python train.py --n_layer=9 --d_model=384 --n_experts=64 --experts_per_token=2 --d_expert=112 --d_shared_expert=192 --activation="swiglu" --moe_layers=[0, 1, 2, 3, 4, 5, 6, 7, 8] --router_score="sigmoid" --normalize_top_k=true --routed_scale=1.0 --balance_loss=0.000672 --balance_bias=true --router_bias=true --init_std_router=0.0175 --lr_router=0.000369 --vocab_size=16384 --norm="rmsnorm" --norm_eps=1e-05 --tie_embeddings=false --optimizer="soap_variant" --lr=0.00164 --beta1=0.95 --beta2=0.95 --batch_tokens=[32768, 65536] --seq_len=1024 --train_tokens=417100000 --steps=9025 --dataset="wikipedia_en"
Below are experts of layer 6 (counted from 0) of a mixture-of-experts language model. Rows are named router (the router's row for the expert), gate (a neuron's input weights, with its number), up (a neuron's input weights, with its number), down (a neuron's output weights, with its number) and show model dimensions 128-255. Each number is 128 + 24 x the weight over its row's rms, rounded and kept within 0 to 255.
After each expert's rows: a language model's description of what the expert responds to. This comes from a sample of Wikipedia text that the model never trained on.

# expert 47
router [117 123 137 103 116 133 161 151 143 119 113 141  85 137 152 136 159  95  70 149 127 105 163 156 125 142  89 138 123 149 126 108 101 129 173 133 117 118 101 143 126 138 193 151 107 122 147 107 128 124 119 139 138 133  80  89 130 124 136 116 112 128 115 140 130 155  71 118 155 138 112 121 128 152  91 144 155 119 159 113 128 178 145 131 127 142 138 118 137 114 131  98 148 121 105  91  79 140 167 112 130 142 162 130  79 110 134 135 163 128 176 146 177 155 175 159  99 148 124 133 124 138 105 124 132 177 103  65]
gate0 [138 140 103 124 153 150 128 132 131 125 146  92 133 136 104 131 122 135 120 166 121 139 139  85 143 123 116 128 139  94  80  82 132 176 111  99 135 173 115 126  77 185 126 116 154 112 107 121 113 141 135 108 146 104 162 154 143 125 192 148 133  97  96 133 124 144  80  96 108 132  92 162 155 124 100 125 141 104 116 137 135 144 145  75 140 131 128 103 136 146 130 156 115 147 124 160 137 152 166 181 106 160 122  93 146 128 102 107 105 145 126 105 164 152 126 111 110 140 156 126 164  87 169 133 103 162 114 128]
up0 [150 185 129 140 135 128 119  98 143  87 186 149 124  85 131 116 121 147 129 120  96 126 121 136 133 154  95 116  93 117 135  63 147 136 110 157 102 157 138 166 115 132 118 102 146 122 102 140 162 141 108 145 177 154 138 140 136 116 150 150 146 124 123 120 172 118 128 132 135 137  94 137  81 167 131 126 176 116 116 149 126 108 118 135 105  95 117 149 115 159 160 133 129 171 112 130  94 119 134 135 143 124 145 112 160 145 112 119 141 118 121 143 169 114 116 146 111 155 179  98 167 144 112 118 111 101 159 136]
down0 [ 88 170 136 128 129 103 123 133 117 144 145 169 105  67 116  88 136 140 100  99 139 114 160 140 155 142 115 164 164 115 106 122 106 122 129 141  95 132 111 141 128 117 118 135 131 122  87 126  84  57  81 117 164 129 128 142 159 138 162 132 106 116 146 118 152 107 182 113 126 120 102 132  75 113 132 132 137 137 157 102 103 137 113 107 133 131 144 173 137 134 175 111 140 156 140 164 131 120 143 145 133 128 133 119 149 112  93  95 104 104 157 161 106  89 140 154 150 147 114  97 136 122 136 162 162  97 125 127]
What it handles: Pipe characters opening or separating table cells, plus dashes, colons and semicolons that start list items or separate fields.

# expert 31
router [126 121  69 104 134 112 163 124  87 142 104 152 115 139 162 141 148 110  83 109 146 125 173 104 151 110 145  93 134  96 109 136 147 150 135 134 108 119 115 106 127 152 167 153 126 142 151 110 106 156 147 143  93 119 105  96 132 157 131 107 142 125 124 120 135 147 110 126 146 145 139 126 131 152 160 115  74 138 141 149 145 177 130 138 123 148 158 143 130 157 142 139 136  95 142  83  59 134 150 144 135 150 162 190  56  53 119 114 130 124 124 157 111 126 147 131 104 130 128 139 111  90 115 125 130 145 166 107]
gate1 [117 163 111 113 179 113 110 139 185  72 148  66 164 115  96 127 113 118 115 139 121 108 105 137  74 127 150  90 156 147  96 134 134 102 140  88 123  90 128 186 136 121 189 107 110  97 115 158 132 109 137 111 156 141 132 140 164 123 135  68 101 133 115 127 119 119 107 115 129 157 116 109 114 103 104  93  95 114 101 106 128 160 113 164 128 113 138  97 133 122  84 136 134 133 127 159 121 132  98 181 110 103 145 109 122 106 109  96 131 135 109 150 127 128 146 137 113 129  82 115 117 104 156  99 144 103  75 126]
up1 [113 143 109 152 132 168 119 131 166 155 107 120  94 129 187 129 149  91 142 146 135 106 108 128 129 186 123 113 113 110 111 105  98 117 108 166 137 163 126 137 132 165 122 155 146 106 144 149 165 162  93 138 142 134 114 145 109 109 139 111 113 134 122 102 150 115 140 107 103 144 104 137 132 142 181  91 137 135 119 126  83  97 159 133 154 100 129 139 123 125 126 137  99 136 123  92 107 116 132  86 140 131 138 126 133 155 126 135  77 136 117 172 156 124 109 136 146 186  71 137  93 113 140  95  98 114 123 153]
down1 [115 168 119 141 140  93 120 128 145 121 128  75 122 125 201 101 104 128 150 103 148 124 113 165 133 114 125 112 163 165 127 165 170 110 141 137 129 167 140 107 151 125  95 107 172 159 121  99 103 110 127 118 138  94 142 108  94 136 127 128 159 143  86 150 115 150 101 167 147 137 133 123 129  85 134 114  84 115 154 104 149 133  93 183 149 114 107 139 150 126  85 137 112 125 155 171 123 160 115 131 114 135 110 131 123 161 138 120 160 107 126 119 171 108  99 147 137 147 176 126 132 129 152  90 132 185 166 118]
What it handles: Line-start bullets, dashes and bars in infoboxes and wiki tables, plus degree, prime and minus signs in coordinates and time zones.

# expert 58
router [116 114 142  87 126 141 155  86 151 116 101 148 156 173 171 114 125 119  99 124 131 123 129 120 156 137 149 138 134 120 169 141 129 139  94 122  73 149 134 149  88 165 168 129 124 136 116 120 141 158 126 126 176 138 123 113 142 156 130 129 135 138 146 133 144 160  85 112 174 140 120 148 134 126 107 143 137 101 132 159 118 172  98 133 160 158 112 145 149 140 148 142 101 126 151 138 157 143 156 163 124 166 150  90 135  88 106 172 177 115 135 163 119 109 157 155 125 102 145 140 105 138 144  89 148 126  96  74]
gate0 [ 76 173 120 139 120 141 179  87 133 161  92 101 128 155  90 100 106 134 115 161 121 116 128  95  95 101 145 114 120 189 223 152  87 139 145 147  95  66 124 142 119 123 171  92 147 117 113 101 132  95 135 132 112  96 121 138 113 158 128 132 130 120 122 136 103 113 104  99 125 151 118 148 166 152 133 147  98  80  90 146 131 126 139 120 148 121 120 122 126 116 131 150 119 128 152  90 105 119 105  90 115 152 126 147 122 122 147 113 132 116  73 165 169 107 115 142 122 116 118 119 153 177 135 124 100 154 137 111]
up0 [114 146 140 118 143  82 122 118 127 167 129 128 156 152 130 122 164  98 145 159 104 110 105 114 118 130 121 117 154 119 157 134 123 129  87 155  91 118 114 127 115 140 147 139 173 149 126 134 145 110 146  94 138 126 107 170 125 126 107 115 100 123 117 153 101 144 150 110 159 171 118 105 119 136 148 170 122  91  94 172 153 103  94  96 171 113  83 116 173 141  98 157 140 145 147 128 118 129 139  99 136 177 114  96 142 129 110 146 150 128  71 119 140 109 108 126 132 139 151 141 158 158 141  93 108 142 100 144]
down0 [116 194 116 146 201 197 156 124 162  85 120 134 109 118 131 131 107 127 138  98 147 139 130 112 105  93 129 135 107 124 159 113 153 141 142 135 176 103 144 176 123  96 128 151  98 164  99 127 121 162 139  89 124 113 156 137 132 156 136 143 126 108 104 181 174 150 131 132 189 179 149 145 142 104 128 158  97  89 146 145  98 133 103 111 156  94 147 125 138 116 134 118 110 133 134 151  98 140 114 135  80 145 151 152 115 140 129 136 131 137 142 113 167 137 140 135 125 133 114 144 137 162 117 119 176 144 108 125]
What it handles: Closing parentheses, brackets and quotation marks ending titles, dates and abbreviations, such as 2005), "Our Generation", (WMF).

# expert 8
router [ 98 112 119 120 129 160 123 112 149 124 143 131  94 120 123 139 138  93  85 131 111 140 135 135 144 112 162 154 133 131 124 113 134 102 144 115  63 156 142 135 132 156 180 128  85 115 140 137 122 129 133 169 139 123  94 160 142 172 129 115 110 114 135 136 130 123  69  93 113 146  90 155 114 145 128  93 126 124 117 142 124 178  98 120 124 136 143 127 151 101 124 109 175 125 120 110  70 131 141 131 118 125 152  88  77  94 154 142 125  99 119 149 124 141 151 127  82 142 135 119 141 125 104 144 149 149 143 122]
gate0 [105 112  86 104 114 103  82 144 139 161 119 106 145 101 106  88 150 151 119 159 109 135 158 173 158  79 115 147 145  80 115  97 137 115 150 150 106 126 119 123 193 137 130 118  59 118 131 106 116 156 144 122 134 122 155 143  87  76  84 155 151 149 101 123  95 122 107 104 110 144 115 158 117 122 127 154 147 134 112 143 125 122 102 136 139 111 105 162 128 146 125 106 163 114 139 176 145 100 103 132 110 102 184 127 111 139 125 151 117 149 141 125 156 112 136 143 120 114 166 173 151 102 127 102 107 102 139 141]
up0 [107 109 161 117 161 159 162 187 130 140 150  95 102 135 149 110 163 150 128 144 182 132 124 168 135 111  95 135 108 129 121 127 151  99 123 136 148 140 159  76 167 171 125 126 155 165 136 123 111 115 108 121 165 137 176 123 121 108 141 120 120 177 130 134 106 190 121  96 160  94 114 137 164 118 137 137  76 103 128 153 174 118 126 184  95 119 148 110 128  99 148  83 141 120  64 118 178 162 116 114 129 136 122  97 145 131 118 178 129 136 157 103 144 150 133 145 133  92 152 114 117 109 105 154 153 149 139 143]
down0 [115 107 135  67 137 110 134 182 157 146  98 133 105 112  91 114 136 103 106 203 141 129 126 227  84 118 121 149  99 177 114 104 125 124 128 134 139 131 112 123 102 109 105  88 136  90 128 148 139  87 141 140 146 152 141  94 156  93 196 117 172 155 111 112  97 102 163 119 143 139 106 120 138 139 147 142 141 169 151 161 138 100 112 137 138 137 118 178 136 108 132 125 117 169 171 160 134 132  78 112 154  96 122 113 119 104  64 140 114 127 143 110  89 110 128 170 149 108 153 103 159 134 126 101 121 125 108 148]
What it handles: Pipe cell separators in sports and election tables, plus prepositions and punctuation linking places or teams, such as at, of, against, near.

# expert 4
router [148 128 137  91 153  87 141 142 114 129 105 166 105 101 130 123 165  93  96 157 171 110 121 140 109 108 118 134 118 127 121 121 133 131 119 137  93 156 122 149 110 113 102 121 126 150 116 152 115 167 121 129 148 137 109 137 130 149  99  90 151  96  91 155 146 109 133 159 114 149  78 184 139 121  82 119 103 158 153 143 152 172  90  91 125 152  89 142  98 117 152 129 136 124 138 113 134 127 136 109 157 140 175 100  83  45 136 163 126 120 144 126 117 139 147 137 123 128 174 118  85 111 144 168 128 135 112  80]
gate0 [153 105 149 142 123 137 144  99 173 103 145 138 104  96 108 122 127 105 149 162 151 108 158 124 135 106 135 109 124 123 134 124 148  92  67 123  96 148 116  87 153 144  97 131  87 138  85 102 110 108 137  94 118 140 135 112 131 143 112 135 128  81 147 146 107  77 124  85 145 100 120 127 134 149 133 109 138 121 100 135 122 118 117 117 147 132  95 142 122 136 142  81 121 128 165 122 154  97  95 165 121 106 176 118 173 114 136 119 100 140 115 123 146 134 128 136 113 177 155 137 117 126  96 117  97 103 109  98]
up0 [170 134 140 117 155 134 166 109 135 135 137 128 119 137 149 150  82 121 130 101  94 116 148 121 176 158 123 119 143 145 130 102 164 146 165  81 105 119 129 141 160 184 119 160 141 122 124 126 124 110  88 105 132  94  84  87 140 154 103 132 126  89 112  87  93 106 127 140 150 131 140 135 153 146 140  83 170 145 131 140 111 128 151  94 160 116 114 109 122 124 112 135 143 149 188 106 123  87 171 146 120 112 159 147  93 120 125 132  96 115 111 141 141 162 111 144  79 154 151  93  98 139 135 109  89 126 118 137]
down0 [ 91  84  99 118 166 126  77 126 124  81 144 123 155  96 144 149 112 152 108 119 108 105 161  79 172 172 108 132 154 106 121 145 129  75 178 123 161 115 123  96 105 175 116  98 100 120 112 134 143  90 142 132 114 119 144  81 126 105 129 107 112 132 131 154 178 129  72 141 170 139 145 142 104 137 165 120 159 113 129 112 140 161 118 149 144 130 111 102  79 142  85 109 161 125 117 106 134 120 116 155 168  85 127 102 139 131  96 147 107 152 115 121 123 127 155 109 107 156 111 149 125 121 185 127 102 121 109 137]
What it handles: Final digit of years and figures, often just before a comma, period or parenthesis, such as 200'8', 201'8', $32,94'9'.

# expert 16
router [133 103 125 106 144 145 152 104 149 133 105 164 116 151 114 142 152  65  91 149 118 154 177 156 125 131 133 115 114 153 123 138 131 145  89 161 142 173 171 123 105 121 149 136 108 137 126 100 152 114 142 151 153 119 133 118 163 151 142 134 122 130 109 156 181 103 136 122 110 127 121 126  92  96 142  90 116 202 124 139 120 153 108 138 142 119 136 153 148 112 127 108 119 161 122 137 103 162 125 149 134 116 154 171 100  16 160 134 156 119 157 147 126 109 172 186 149 123  91 132 128 102 122 158 140 150 110  77]
gate0 [ 97 108 125 114 134  64 126 148  92 175 158 168 141  84 130 114  93  98 146  95 111 113 164 111 139 146  93 176 113 170 124 164 118 131 167 146 126 151 153 121 153  97 116 105  87 200 121 139 115 130 114 156 100 120 149 102 164 172 131 155 147 127 127 153 132  67 108 108 116  99 147  98 119 154 144 137 127 114 162 149 120 143 130 161  78 146 139 121 110 121 111 149 135 103 139 141  78 115 135 162  93 159 105 193 117 133 108  78 111  87 105 132 116 134 111 153 116 168 101 112 110 153 111 109 116 106  99  93]
up0 [116 142  96 177 103 110  97 114 100 135 125 114 125 151 164  80 116 125 132 106  97 127 127 143  76 153 125 101 170  97 120 135 137 131 133 158 139 113 120 117 144 154 161 108 144  97 114 155 156 143 137 145 141 118 141 169 137 144 139 168 161 118 125 131 128 166  96 135 111 115 118 120 202 153 111 120 128 129 144 165 117 140 152 117 107 141 161 126 140 130 113 146 126 134  94 133 137 176 198 124 167 133 143 120 132 133 107 131 108 146 144  95 118 137 147 144 117 153 145 150 159 147  93 117  81 120 176 124]
down0 [127 139 160 143 130  96 132 103 124  95 140 131 163 134 143 103  74  97 126 150  96 108 112 113 153 111 108 125 168 112 126 115 124 100 130 144  94 170 104 109 124 147 155 139 156 133 134 137 162 107 143 147 128 129 106 164 155  84 139 150 130 141 141 110 121 116 137 118 102  85 118 126 153 121 126 112 156 133 164 164  89 127 121 109 135  86  70 121 135 124 116  91 153 138 157 112 128 129  90 151  95 167 220 114 126 129 105 160 155  51 129 156  99 133 125 134 123 157 122  83 116 111 142 110 112 133  73 133]
What it handles: Numbers in sports scores and league tables after a dash, such as 5–0 or 3–5 records, plus hyphenated modifiers like five-bay and privately-held.